Weights of a small mixture-of-experts language model, trained from scratch on English Wikipedia: 28.4M parameters, 4375 steps.
Below are experts of layer 6 (counted from 0) of a mixture-of-experts language model. Rows are named router (the router's row for the expert), gate (a neuron's input weights, with its number), up (a neuron's input weights, with its number) and show model dimensions 0-159. Each number is 128 + 24 x the weight over its row's rms, rounded and kept within 0 to 255.
After each expert's rows: "mostly gets" lists some tokens that are sent to it at least half of the time. This comes from a sample of Wikipedia text that the model never trained on.

# expert 28
router [122  97 123 143 142 104  99 157 112 133 158 104 124 104 163 162 124 149  99 121 131 129 140 127 111 141 161 135 162 120 139 133 121 109 117 138 127 182 131 162 168 119 158 130 151 122 136 139 133 100 163 141 134  91 159 146  97 103 101 115  63 101  97 130 155  93 135 150 164 126 130 117 131 139  75 149 118 111 141 115 128  73 121 106 144  80 165  92 131 133 131 129 143 137 149 140 156 102  79 140 117 171 132 128 131 122 154 107 101 176 105  51 135 120  95  90 151 121 178 146 119 123 123  97 134 123 122 156 160 123 123 140  82 150 128 139 145 132 148  98 140 168 165 150 144  98 146 132 124 125 145 154 145 150 115  94 142 141 147  95]
gate0 [155 151 111 160 120 151 128 122 136 164 139 133 151 113 145 141 139 188 132 106 137 142 176 100  94 170 155 146 155 112  78 165 120  93 112 101  93 138 126 162 175 165 118 156 115 159 119 128 145 132 136 127 111 120 111 142  94 147 140  97 128 152 141 143 137 150 107  99 152  85 106 110 110 147 100 188 123 142  77 130 117 135 126 116 109  98 144 128 135 103 134 166 133 119 187 137 170 116 127 120 143 149 133 125 147 125 143  88 125 185 102 142 155 153 114 128 119 133  88 133  92 142 169 148 154  88 132 115 134 130 121 111 126 150 109 141 158  88 128  84 100 135 120 118 133 110 146 125 150  97 172 120 169 144  97 160 108 136 146 140]
up0 [125  87 127 104 130 122 152 117 133 135 114 176 118 135 136 159  98 110 147 158 125 143 104 122 150 106  69 150 119 163 120 124 159 140 118  85 156 141 181 112 116 113 123 109 101  88 143 161 145  65  94  86 138 131 103 124 127 145 110 107 154  81  74  56 129  97 152 158 116 129 126 141 128 123 108 125 112 132 104 138 130 108 128 124 130 147 138 122 127 105 156 111 116 144 123  81 119 120 129 122 134 117 137  82 138 103 106 147 128  81 109 172 177 105 138 143 147  81 138 149 128 110  98 172 112 126 134 107 141 145 144 153 101 142 146 160 164  99 135 146 107 197 119 105 120 129 112 112 144 131 152 140 156 135 140 101 108 138 131 147]
mostly gets: " Arthur", "gan", "enberg", " Muhammad", "ingham", "igan"

# expert 9
router [107 111 139  86 144 137 162 162 119 124  88 169 124 131 138 118  94 148 115 132  91 144 127  50 106 129 121 120 102 127 131 115  74  90  85 141 129 137  84 138 129 140 140 121 141 121 141 116 163 126 122 129 107 127 108 106 168 149 114 164 134 124 102 138 149 132 137 147 160 135  85 104 161 144 122 116 168 151 149 111 119 117 134 154 149 143 168 152  92 121 146 128 114 165 110 104 122 161 129 139 132 198 132 146 104 117 141  83 121 131 122 144 165  94 149 106  95 118 164 124 140 124 138 140 143 127 163  97 166 118 104 132 161  77 141 128 138 144 133  49 132 120 120 148 147 160 134 130 159 137 125 114 110 129 114 144 121  87 103 173]
gate0 [ 85 158 124 143 137 150 114 132 178 134 127 111 145 120 166 109 105 152 108 103 138 109 116 110 103 131 136 112  90 137 177 111 101 121  77 145 121 123  97 165 166 124 101 132 107 136 100 125 131 130 150 116 101 147 138 132 109 153 108 153 136 152 108 147 116 139 115 124 119 133 134 125  74  72 122 147 123 140 126  91 145 160 159  97 119 117 135 131 117 145  71 127  98 115 176 102 167 125 123 136 105 127  76 144 107 110 101  83 128  73 136 110 148 104 102 109 131 108 110 123 150 153  85 152 107 105 118 127 116 136  80 101 157 138 102 134 121 160 112 143 134 104 108 183  93 129 117 190 108 137 130 143 128 128 148  98 112  81 134 159]
up0 [142 204 134 130  96 116 128 126 168 140 142 141 147 131 136 131 115 118 153 147 125 107 134 143 123 131 142 171 163 118 129 121 129 127 120 140 107 131 143  85 142  91 165 132 140 119 179 169  75  99 141 146 162 111 160 118  94 118 128 121 102 127 109  99 114  96 139 118 103 142 158 116 136 172 157 120 131 102 146 165 138 139 107 157 130 112 145 114 124 119 131 140 168 150  67 147 128 119 135 154  72 135 169 110 127  86 135 155 141 163 141 112 103  88 160 141 108 109 115 126 123  96 153  90 106 102  96  86  92 131 134 107 180 146 151 147 154 105 128 179 113 125 104 117 131 120 168  99 114  96 134 108 110 146 137  81 132 133 141 145]
mostly gets: "ip", " best", " well", "ump", " highest", " better"

# expert 68
router [108 125 126 159 106 120 119 114 173 128 104 127 129 125 122 114 166 131 173 127 132 118 153 152 140 137 125 135 110  95 117 139 134 114 148 133 151 128 158 108 125 154 133 158 121 115 167  97  73 137 117  86 109  98 126 130 108 126 147 109 134 116 154 164 118 132 217 122 135 142 179 157 136 102 150 138  99 138 137 123 147 129 151 139  97 152  76 115 113 105 150 122 142 105 132 129 134 138 216 122  63  74 171 133 109 126 126 129 131 141 166 130 149 134 125 104 136 138 148  72 156 133 108 127 107 140  81 146 137 142  88 155 117 148 178 161 113 111 103 165 147 141 142 123 122 123 140 118 126 109 145 113 112 157 125 143 141 134 138  86]
gate0 [141 161 113 152 116 136 116 140 110  78 179 177 143 142 139 115  93  61  86 118 143 122 110 109 111 203 102 129 136 162 145 142  99 139 115 165  95 153 152 102 113 164  97 123 125 116 105 119 147 126 139 137 141 130 100 149 138 125  32 118 146 124 170  98 112 153 115 114 111 103 134 108 141 115 106 146 109 134 132 148 153 137 131 163 105 134 126  89 107 135 119 155 114 123 152 162 105 102 115 117 159 130 136 149 157 139 121 108 120 159 167 121 131 154 119 139 105 129  96 145 106 100 152 109 137 132 171 180 142 132 107 120 124 126 129 148 170 118 144 119 111 109 149  75 112 151 130  85 123 139 133  99 121 114 153 125 130 108 100 132]
up0 [107  58 142  91 139 114  81 150 144 139 145 136 137 119 141 150 139 123 157 134 107 138 174 128 149 157 104 120 139 144  75 105 129 131 139 146 150 147 126 131 179  81 135 137 172 134 178 116 163 114 122  97 181 104 109 132 128 119  90 137 147 142 134 122 122 112 131 180 137 116 137 148 119 145 116  95 101 125 139 127 157 149 114 142 109 109 136 166 192 110  97  52 148  92 130 154 146 119 129 116 131 128  99 142 138 163  99 130 165 131 137 153 125 148 152 122 112 162 111 125 120 102 156 137 123 106 112 164 143  87 136 140 128 100 110 123 135 137 145  95 111 103 111 168 155 150  77 148 139 128 144 117 110  85 128 157 129 131 110 106]
mostly gets: " his", " her", " the", " nothing", " childhood"

# expert 33
router [110 120 104 164 103 123 106  98 186 113 121 147 138 135 141 110 148 114 176 130 141 125 143 159 122 134 119 140 122  98 112 137 158 105 157 116 163 129 145 114 138 156 146 133 144 127 149  97  78 139 121  87  97 133 123 142 137 125 144 117 120 118 152 141 115 152 199 139 127 150 179 168 153 104 156 130  90 125 131 108 146 138 141 147 103 145  88 116 113 105 142 109 152 126 131 129 135 134 229 126  88  47 146 129 102 122 132 157 149 141 166 120 144 156 109 110 145 124 146 111 179 144 127 139 115 147  72 152 114 139  90 140 137 148 178 130 110 117 102 165 132 146 137 146 129 125 152 130 117 113 144 110 126 131 105 130 125 110 129 100]
gate0 [139 112 125  93 147  91 117 143 122 144 135 140 126  93 136 148 140 108 138 189  88 116 132 123 107 135 104 139 134 132 120 158 122 129 131  84 152 199 131  95 125 164 156 150 153 133 120 118 116 112 173 149 152 152 141 138 145 138 145 178 104 116 110 132 139 103 115 126 153 128 107 140 172 136 139 174 144 128 158 108 149 139 113 101 140 181 154 126 109 113 150  98 135 109 116 132 166 124 114 151 128 113 113  94  84 110 156 140 145 122 122  97 136 124 147 124 100 147 137 114 118 161 138 107 142 142  97 118 136 109 109 123  92 123 116 117 174  67 134 113 110 196 122  72 145 175 108 188  93 149 110 119 100 127 146 148 146 122  95 136]
up0 [113 145 114 179 139 166 175 110 139 162  89 115 104 145 147 115 114 121 136  99 157 151  95 129 176 146 128 147 126 122 107 132 124  69 186 136 131  75 129 112  58 103 119 132 120 136 118 140 122 164  99 129 117 111 148 135 123 145 117 129 107 151 156 147 127 118 138 133  83 127 135 101 129 181 103  79 121 134 100 161 161 137 122 145 170  66 130 126 119  75 150 120 104 129 127  96 106 126 133 100  81 101 114 114 192 102 135  99 125 120 130 124 122 119 125 109 115 129 142 140 102 133 114  94 101 111 114  96 139 152 118 108 176 163 159 147 123 137 127 126 145 124 109  95 114 133 157 142 149 111 137 147 131 135 132 133 142 102 169 129]
mostly gets: " 45", " five", " 60", " 50", " six", " 46"

# expert 127
router [111 119 132 129 103 116 119  94 190  96  93 150 119 140 145  96 172 128 140 144 139 122 128 144 172 134 118 130 144  97 131 136 127 127 161 132 165 137 136 136 143 151 126 140 124 118 126 100  83 146 123 103  91 119 118 146 117 107 149  98 139 121 130 150 124 134 157 141 128 108 178 148 154 118 147 127 110 138 115 117 147  99 136 115  87 139  98 142 120  91 138 130 145 125 134 139 154 134 227  98  70  52 140 150 132 112 125 127 138 132 147 101 153 159 119 129 151 107 145 123 160 160 120 113 134 126  63 169  92 150 106 146 111 145 151 151 114 112 106 177 148 127 130 131 148 120 140 125  71 109 152 114 102 149 105 100 121 137 113  95]
gate0 [153  94 172 128 116 123 107 147 127 132 152 120 164 131 198 150 138 109 117 132 110  51 118  73 147 166 113 176 122 142 164 131 178 139 126 113 105 104 143 144  65 112 111 146 140 137 125 141  80 121 128 149 126 131  65 136 128 131 135 132 109  97 112 158 156 119 137 166 120 166 117 148 110 158 136 106 153 134 108 128 125  91 136 142 125 123 121 154 114 134 123 148 145 104 114 131 147 172 107  86 155 148 123 150 112 134 116 153 126 116 117 107 120 143 165 169 100 144 128 159  95 124 135 139 122  91 130 159 121 116 100 118 136 161  78 115 119 112 162 121 114  71 127 141 142 124 152 161 125 130 157 130 163 152 135 101 139 115 160 141]
up0 [120 128 151 159 117 145 126 144 128 113 122  83 126 137 137 124 126 150 121 191 146 110 110 108 138 210 138 145 111 136 104 142 134 135 147 127 116 103 163 177 130 149 129 126 147 101 154 151 113 130 139 139 131 127 137 118 121 103 133  88 136 147 152 142 169  84 142 142 172  98 113 162  84 164 103 140 119 117 117 155  85 131 110 107 155 134 132 143 113 101 152 150 152 149 134 124 123 145 106  97 107 151 135 165 148  80 119 129 129  95  72 136 119 138 135 122 134 120 126 166 118 165 119 149 125 138 157 160 104 176  88 172 158 129 147 130 151 148 112 133 131  92 126 124 109 140 171 162  81 129  94 181 130 103 141 110 146 136  96  81]
mostly gets: " John", " David", " George", " Michael", " Paul", " William"

# expert 77
router [107 133 129 147 101 120 129  95 178 113 102 146 126 136 126 119 167 115 178 128 134 129 143 159 149 139 120 132 127 105  89 128 135 115 150 132 161 133 154 119 119 141 133 164 135 109 171  88  67 137 118  94 100 104 126 143 115 130 142 130 137 132 155 145 124 129 215 114 118 150 167 159 134 119 158 131  83 139 136 124 147 124 140 132 110 153  71 107 100 107 152 134 132  94 143 137 133 123 209 121  85  62 171 140 114 132 120 123 141 148 145 115 138 124 113 111 136 139 147 100 158 142 107 116 126 130  70 155 126 152 108 160 125 155 184 143 106 130  96 173 129 138 144 126 123 126 145 129 131 121 149 100 113 149 103 129 134 126 133  83]
gate0 [128  94 115 117 152 111 128 146 126 177 131 126 137 125 129 132 100 138 107 172  79 123 115 109 117 112 120 130 128 110 138 106 140 123 146 109 126 141 105 156 114 141  78 111 135 128 124 126 153 154  92 158 150 142 112 149 155 173 128 132 134 101 144 117 106 167 117  64 150 111  69 116 146 123 117 175 131 130 112 149 151 127 151  91 126  92 147 123 175 125 108 121 121 111 140 109 138 103 108 137 125 145 131 158  77 138 146 153 158 167 132 108 122 126  98 101 103 117  95 136 119 156 136  93 137  91 147 135 102 140 141  93 127 140 119  87 172 132 140 154  95 113 163 171 117 150 115 149 145 155 129 158  47  96  74 142 139 132 103 159]
up0 [151 127 128 149 128 133 127 156 150 149 152 150 154 130 146 153 155 129 128 133 148 143 139 141 128 132 134  78 118 128 118 139  95 100 116 166 127 142 172 127 163 118 167 104 121 157 101 145 119 109 144 106 102 125 176 143  97  99 112 153  96 145 137 105 121 125 118 168 115 135 162 160 114 128 151 136 147  89 115 141 119 161 110 154 148 126 114 132  96 122 120 128 200 143 134 165 108 159 147 142 142 104 139 126 129 124 139  91 106 158 103 105 110 138 162 182 148 121 154 141 132  90  87 169 120 123 108  95  87 117 125 188 109  94 114 125 131  97 133  73 113 111  44 145 140 112 121  90 133 138 102 136 113 168 158 132 111 124 134 101]
mostly gets: " his", " failed", " merged", " returns", "died"

# expert 98
router [ 99 119 127 143 104 138 101  81 133 129 118 153 134 123 117 123 175 131 162 151 127 103 114 138 128 137 111 136 129 102 122 110 156 103 153 151 143 122 124 135 143 130 130 126 138 117 136  99  80 123 100  78  90 104 130 131  94 110 155 100 161  95 144 143  98 144 164 127  96 159 153 149 166 142 151 118  98 112 125 109 164 106 163 143  87  92 104 123 109  82 124 116 134  90 145 142 123 106 189 111  81  79 144 121  84 129 127 132 119 144 148 139 141 118  93 106 145 146 127  53 175 129 123 123 140 134  94 163 127 112 108 165 126 140 131 154 137 117  83 182 135 139 122 133 116 128 132 100 128 121 123 104  98 172 112 129 125 155 129  73]
gate0 [132 169 140 161 154 136 128 130 123 165 143 108 126 109 135 151 167 123 132 121 125 155  74 106 131 145  79 143 179 186 101 112 107 133 154 150 119 144  82 124  77 119 151 143 110 114 113  94 106 162  76 107 110  88 120 125 120  93 142 152  88 128 107 128  99  73 115 116 159 154 126 134 123 153 127 112 147 116 125 120 127  88  96 104 159 111 118 134 150  86 166 152 139 109 113 124 130 161 120 126 138 128 117  81 131 137 129 146 125 112 117 116 128 177 176 131 125 137 127 119 115 111  99  98 107 133 141 108 123 114 157 122  99 114 102 135 138 109 137 134  67 126 117 108 125 147 161 119 167 127 124 175  67 140 170 118 148 109 151 133]
up0 [164 144 146 132 116 111 146 112  90 128 143  94 189 133 143 108 155 118 155 123  94 126 133 138 116 143 188 123  98 136 111 115  93 133 134 128 129 137 119 126 122 140 136 182 161 111 136 127 130 134 178 113  82 120 170 118 136 130  89 139 110 140 151 120 107 114 131 141 133 151 134  99 101 125 123 101 154 101 148 184 146 165 131 148 120 181 157 117 130 132 124  57 149 158  82 102 160 126 154 117  72 115 148 126 153 113 120  94 183 120 123 103 170 147 157 147 139  91 125 138 124 146 145 122 118 109 110  93 102 199 132 103 143 109 116 146 114 126 124 139 137 165 111 141 103 121 114 152 125 107 123 140 152 151 110 133 139  88 124 113]
mostly gets: " which", " that", " who", " where", " what", " whose"

# expert 6
router [107 129 123 136 113 120 124  97 167 130 110 142 130 138 140 105 171 116 169 135 139 121 148 160 139 133 123 135 124  97 113 124 137 104 155 122 168 133 138 123 134 143 140 149 130 116 161  92  73 118 123  95  87 117 128 130 111 122 144 114 125 118 145 135 117 141 202 118 115 149 179 157 137 109 156 132  96 144 139 114 152 122 142 129  86 129  79 126 103 106 133 109 131 113 127 129 138 129 248 124  79  56 158 135 118 126 129 139 144 143 160 122 132 148 120 123 143 129 141  80 164 150 117 134 122 127  79 157 121 139 100 151 114 147 166 148 106 108  99 177 151 132 129 136 120 124 140 128 101 102 147  99 116 151 108 118 121 131 129  87]
gate0 [ 96 151  99 122 130 143 116 144 103 116  83 115  72 123  94 135 120 113 116 156 150 148 122 148  95 161 152 104 149 115 107 131 112 113 142 148 136 129 131 133  94  80 111 131 136 131 124  85 111  74  94 159 136 131 197  76 125 119 103 145 117 109 126 152 119 142 123 163 152 181  98 123 143 148  92  96 104 134  98 196 121 126 115 151 126 146 125 112 131 116 119  87 130 112  87  91 197 162 119 153 133 130 138 148 146 140 140 134 116  76 131 122 143 147 160 140 131 128 142 115 102 104 133 138 125 104 150 174 134 115 134 113  60 143  88 145 105 126 122 113 105 107 136 141 145 111 127 104 138 153 158 110 109 113 113 123 112 125 100 142]
up0 [162 126 156  99 143 124 104  96 113 142 133 137 161 130 111 103 106 145 144 137 152 160 137 119 120 144 112 105 145 114 108 146  98 112  94 152 165 110 178 122 125  66 131 109 119 125 150 141 149 148 113 136 181 115 144 103 124  97 142  97 165 178 140 130 150 122 140 154 127 125 115 104 115 101  96 110 154 122  73 117 120 137 120 132 119 131 132 100 107  55 141 121 122 174 153 163  94  90 150  93 160 164 138 146  93 137 107 138 189  95 101 102 140 169 143 124  89 134 101 153 123 147 128 129 144 160 112 147 142 118  96  89  83 114 115  98 122 131 123 147 126 146 133 101 143 142 131 136 123 109  84 156 165 112 116 161 111 141 141 117]
mostly gets: " Inter", " Black", " Digital", " Eastern", " Harvard", " Max"

# expert 83
router [117 129 109 124 116 115 162 132 171  81 150 115 165 152 142  91 144 154 126 163 129 125 103 149 110 137 127 133 107 139 122  97 113 117  99 145 179 128 111 124 129 141 161 147 130 135 149 131 110 128 135 107 121 150 124 124 124  83 142 110 136 150 107 130  87 125 128 129 133 154 133 102 157 130 123 115 147 136 167  80  99 151 122 108 104 147 115 152 113 116 122  91 127 168 137 144  76 123 126  98 111  74 164 118 108 132 150 139 148 109 137 168 129 192 156  90 137  99 130 145 169 131 139 105 120 114  91  79 150 163 117 146  77 158 111  94 157  81 109 109 174 136 185 164 124 126 126 134 131  87  98 127 139 164 159 144 115  99 109 120]
gate0 [121 129 131 104 145 137 136 107 103 110 148  99 158 180 118 116 103 117 112 126 111 109 120 133 145 136 153 146  98 133 111 106 128  94 148 203 128 114 136 109 114 122 101 106 132 116 130  92 101 180  68 152 128 136 137  97 127 118 134 139 137 135  73 109 174 175 103 129  90 148 123 130 155 139 125 136 168 137 165 138 158 128 127 140 120  99 129 116 132 144 149 134 130 143 187 148 114 138 124 150 145 136 104 135  89 142 149 109 127 102  97 131  65 143 141 136 127 119 125 143 110  75 143 166  96 109 112 131 152 117 120 117  85 136 122 153 123 106 118 138 116 108 130 111 130 103 177 165 173 139 118 140 115 124 179  74 164 129 102 176]
up0 [112 136  95 120  88 142 113 151 116 140 123 122 128 141  95 168 142 114 123 175 137 147 157 156 133 167  85  80 138 138 110 189 160 106 110 144 149 161 111 125 146  90 128  79 140  94 151 129 126 115 120 121 148 122 162  91 128 118 150 160 145 135 122  96 145 130 129 113 114 118 125  89 140  63  96  91 155 130 148  98  88 131 129 167  88 124 126 169 108 130 106 150 158 133 140 104 108 105 120 126 136 132 139 114 164 128 131 140 143 178 194 172 141 106 113 107 148 134 112 155 125 123 115 123 132 105 137 120  92 107 111 128 176 107 134 119 165 121 121 127  92 106 121 116 131 115 177 121 132 147 125 136 113 140 157 185  98  94 126 115]
mostly gets: " Length", " Apps", " length", " 978", " latter", " Starring"

# expert 16
router [111 139 126 139 101 112 126 103 162 118 103 144 135 146 128  97 161 111 178 128 141 131 139 163 147 138 115 130 111  98 106 126 141 108 148 131 163 128 151 122 123 161 135 171 140 129 166  90  73 152 120 103 103 107 124 148 124 132 142 122 133 120 154 140 102 136 210 112 115 147 186 143 126 103 156 128  86 142 134 112 144 132 147 136 113 132  74 114 103 106 137 119 133 119 136 136 141 129 222 127  74  61 160 129 115 129 118 139 140 138 151 123 127 145 120 112 148 132 142  96 171 135 110 122 122 125  82 152 109 139 100 160 108 144 181 155 116 112 111 181 145 152 138 131 134 123 144 120 122 115 152 107 126 156 112 138 131 128 129  79]
gate0 [120 157  85 152 147 103 127 153 128 140  85  83 125 160 118 144 137 130 128 159 131 156 103 150 132 120 128 144 161 119 127 130 136 131  98 158 115  97 151 108 138  74 133 117 126 113  71 139  67 107 131 119 111  80 188 136 154  87 142 101 103 130 112 109  91 143 129 136 168 168 137 119 139  97  96 111 128 135  94  79 107 106 106 146 127 146 141 125 127 155 107 123 108 117 115 115 138 105 113 149 108 136 141 124 107 100 165  91 123 122 157 120 151 102 173 111 185 108 127 134 144 173 134  93 141 117 130 142 170 116 120 152 143 107 114 113 129 134 145 139 100 135  95 150 127  94 172 130 137 177 112  96 124 143 165 115 120  76 129 146]
up0 [ 96 115 113 124  85 173 109  98 154 169 129 159 146 159 177 127 131 143 110 163 147 133 125 139 108 115 125 151 201 142 127 162 118 149 126  84 122 119  81  95 138 146 116 125 132 130 191 127 121 113 120 143 108  95 113 137 153 151  95 159 102 133  98 121 127 148 119 103 150 172 130 116 142 116 121  99 152 126 154 114 108  87 109 116 120 147  87 133 132 166 109 103 158 122 143 129  88 111 128 135 102 129  88 118 125 121 169 144 132 104 147 158 136 174  80 121 114 108  90 103 142 158  97  99  92 104  88 175 123 100 140 105 124 103 108 123 129 173 149 106 174 145 126 144 123 149 133 118 152 139 132 103 123  91 123 141 149 136 134 131]
mostly gets: " childhood", " survived", " wounded", " dropped"

# expert 89
router [108 138 125 142 105 129 127  91 166 120  99 143 126 138 140 103 180 114 172 136 131 117 153 163 139 132 129 132 123 100 115 124 131 115 168 119 162 135 143 125 127 145 135 154 134 115 151  87  67 123 127  90  88 101 129 128 106 127 143 105 129 123 159 142 121 134 209 119  98 152 172 164 141 114 159 134  97 141 141 121 156 128 142 131  91 124  82 124 104 103 122 125 139 108 125 135 140 135 205 113  65  85 157 136 120 121 123 143 142 145 170 120 146 151 132 119 149 130 144  88 162 144 129 131 125 134  85 161 115 135 103 149 105 149 189 151 118 104 105 179 147 142 126 131 111 128 143 129 101  98 144  99 119 149 113 127 112 123 121  81]
gate0 [133  94 163 107 142 157 134 164 107 106 114 146  95 120 156 184  97 129 118 163 131 123 142 119 142 137 110 116 136 106 160 106 124 166  96 141 127 136 112 120 157 123  84 137  80 153  97  95 124 115 147 166 136 149 147 121 130 135 131 112 168 143 137 129 120 118 111 132 104 116 112 135 114 103 125 122 120 167  72 157 111 150 136  80 175 110 159 134  89 115  94 136 119 126 146  90 134 163 104 125 122 162  58 131 114 121 100 151 164  91 140  91 138 134 104 139 139  84  91 127 125 123  96 113 170 133 154 113 113 105 132 143 148 124 147  96 123 176 144 127 112  75 116 109 133  81 134 164 122  97 145 135 108 134 125 103  79 139 132 123]
up0 [116 152 146 155  97 134  96  85 139 137 141 102 125 165 110  91  86 152 132 127  73 124 149  92 122 115 121 136  73 124  44 104 133  59  98 103 113 117  87 134 153 158  98  96 134 109 156  80 149  92 121 103  98 159 147 173 108 199 128 144 113 102 120  87 159 127 146 120 114 134 122 112 131 164 132  99 138 128 135 133 159 131 138 157 119  92 125  97 101 148 105 124 169 129 117 128 101 133 121 136 152 137 132 113  76 162 131 130 119 106 110 128 159 145  99 102 153 137 125 132 114 148 148 119 101 134 117  99 125 138 149 150 132 126 124 122  99 105  93 118 152 122 120 121 134 131 105 143 169 132 118 135 133 117 141 116 134 114  93 140]
mostly gets: " Steve", " Nintendo", " Kevin", " Big", " Upload", " Mario"

# expert 117
router [146 142 169 153 132 144  96 153 121 124 136 141 132 118 129 105 103 169  96 101  86 112 155 130 160 119 133 128 155 106 143 116 123 155 141 143 131 137 100 126 153 126 107 100 133 146 147 127 156 146 119 106 100 131 133 153 159 158 124 137 101 134 169 115 137 137 121 139 129 101  83 136 150 183  69 133 118 147 106 155 100 134  87 145 159 134 159 162 154 105 124  89 112 177 129 120  97  87  70 117 118 190 138 111 162 127 123 116 145 164 113 112 119 154 157  86 123 108 113 152 137 165 118 129 112 121 148 100 119 116 110 103 147 124  83 108 130 160 141 101 145  75 118 124 125 114 100 154 167 169 122 147 165  96 129 130 179 126 152 130]
gate0 [110 130 121 129 143 123 110 178 109 130 136 118 129 127 143 112  73  96 114 109 161 137 130 136 134 118  43  83 149 187 151 101 114 152 137 100 101  95 144 131 100 133 123 107 146 121 191 115 146 131 163 116 114 118 120 104 132 193 108 101  94 120 138 117 118 126 118  85 116 119 126 120  92 130 149 145 148 152 111 122 129 133 115 106 133 109 131 137 164 112  98 126 131 151 119 170 116  97 119 138 111 126 133 169 135 100 110 163  72 145 103 142 111 131 128 128 120 120  98 131 118 150 115 139 182 106 146 112 141 158 137 129  88 128 113 100  86 148 142 116 135  96  92 127 155 112  87 131 149 157 134 182 161 131 133 140 148  78 103 118]
up0 [131 136 134 139 121 136  93 153 122 151 150 146 127 116 151 126 134 144 103  92 109 146 109 107 135 129 139  54 152  83  87 184 136 129 114 110 154 173 134 136 102 174 138 111 146 142  81  74 154 141 137 117 113 157 110  92 110 150 126 134 117 121 124 102 115 132 109 146 139 145 126 107 117 110 131 117  80 158 126 137 160 116 150 183 113 134 115 164 117 164 107 119 162 117 142 116 165 171 146 103 172 126 114 153 139 120 112 142 123 112 128 131 123 184 163 141 149 150 170 112 128 124 190 136 113 132 158 132 112  82 150 150 106 127 120 116 100 157 139 123 155  98 134 138 126 122 151 124 127  97 123 161 109 161 162 120 158 166 104  89]
mostly gets: " medalist", "ator", "rator", "itor", "urer", "itive"

# expert 57
router [114 127 133 159 151 119 120  70 202 119 108 133 134 131 108 122 152 135 178 114 121 112 145 159 116 170 132 140 113 107 124 140 110 131 165 139 162 132 127 129 139 160 138 119 142 113 170 115  75 120 121  94 101 109 111 103 121 139 159 102 148 114 154 133 106 123 211 123 122 154 163 152 162  91 156 120 102 147 120 135 152 142 143 154  57 110 117 133 119 107 127 153 127 135 138 142 130  94 180 110  79  65 137 122  97 130 128 128 152 155 150 122 166 138 135 106 115 140 151 138 155 144 117 113 108 154  96 149  98 149  98 154 106 131 173 131 105 116 110 131 146 129 110 129 125 136 128 133 112 129 162 110 129 173 122 132 142 114 128  84]
gate0 [133 109 129 127 160 130  90 100 121 124 102 144 146 124 126 137 127 102 113 178 117 131 159 119  92 148 135  98 134 155 108 129 150 138 128 165 148  89 108 134 129 153 138 145 140 113 135 144 151  99 164 133 150 139 166 108 178 159 137 112 166 146 164 154  87 118 110 117 112 127  95 101 157 105 123  96 115 129  86 177  76 138 103 116 163  94 129 108 141 168 118 135 119 103 122 111 104 130 112 183 155 136 105 136 133 179 129 160 115 122 106  91 143 175 117 133 100 175 136 172 125  88  98 128 153 187 139 137 130 130  98 126 152 159 157 172 163 145 184  99 105 114 119 157 131 136 148 117 140 146 133 138 124 122 129 121 143 112 122 119]
up0 [134 108 131 145 156 144 125 132 110  91 131 140 162 127 152 165 121 132 101 128 116 149 141 128 143 120 125 141 162 129 108 151 137 140 136 123 101 117 113 119  73 111 165 122 141 133 120 127 159 114  96 124 165 149 121 144 131 168 154  86  97 110 147 132 127 118 123 137 104 134 113 105 168 120  97 148 113 120 139 167 103 116 150  89 139 109 141 116 177 136 144 184 163 121 135 131 153 124 130 154 151 147 161 127 153 162 101 150 102 143 130 151 113 187 132 152  69 185 134 125 135 201 154 105 138 177 129 120 170 156 117 121 112 154 125 122 152 147 130 108 127 122  89 137 140  89 150  90 149 155 157 163 103 123  78 153  93 155 142 121]
mostly gets: " 2011", "2011", "2021", "2017", " 2020", "2016"

# expert 20
router [124 134 141 148 107 134  81  99 144 103 178 122 125 161  86 113 124 147 134 137 110 155 146 137 137 151 168 102 131 111  84 153 146 126 114 126 146  65 114 108 117 163 138 131 144 136 150  91 117 102  86 138  95 168 118 121 115 118 140 107 183 107 161  41 134 105 121 129  97 154 128 140 112 110 128  95 122 136 129 136 131 109 145 100 157 169  73 121 149 133 151 126 130 136  99 128 126  90 132 144 128 144 124 132 128 104 102  89 143 150  88 107 180 109 166 131 104 160  87 110 127 125 175 142 121 124 129 175 136 148 134 163 112 150 116 110 118 136 109 141 148 149 135 162 130 115 156 100  79 113 138 150 134 125 136 148 142 143 131  95]
gate0 [168 111 166 126 125 177 138 138 114 143 135 119 117  94 121  89 106 140 107 121  97 149 140 141 128 126 182 139 134 125 159  95 191 127 126  97 126 138 104 156 126 159 130 103 120 101 196 161 126 101 102 133 172 145 107 114 154 134 135 114 132 128 193 148 116 154 127  98 160 168 105 116  93 128 135 149 158 167 151 133 150 142 109 111 138 133 144 145 132 159  89 126  90 121 134 123 112 142 132 164 114 132 165 125 130 115 155 140 107 117 144 101 157 121 102 151 144 113 100 148 102  94 135 103 127 152 107 133 104 111 131 153  95 144 122 151 117 113 122 141  83 107 151 146 178 129  67 124 148 173 134 120 132 134 175 117  79 127 149 123]
up0 [146  99 146 133 120 148 190 113 122 110 120 140 184 123 148 152 138 173 120 155  98 109 144 116 113 111 112 110 158 126 169  77  91 153 147  91 123 100 104 132 109 130 124 154 139 179 155 132 161 142 137  87 136 129 120  93 112 120 158 145 188 112 131 105 123 111 131 102 140 104  95 125 130 166 115  56 119  85 154 180 123  91 166 120 147 100 112  93 127  99 147 138 151 124 145 103 129 118 127 116 133 122 130 108 159 152 134 135 125 122 139  82 164 157 106 150  84 112 138 131 106 125 129 127 120 128 102 120 121 138 122 126 148 154 144 108 102 100 111 140 112 153 130  88 106 115 123 125 115 137 181 150 121 114 162 118  70 147 146 129]
mostly gets: " b", " t", " par", " w", "|---|---|---|---|---|", "|---|---|---|"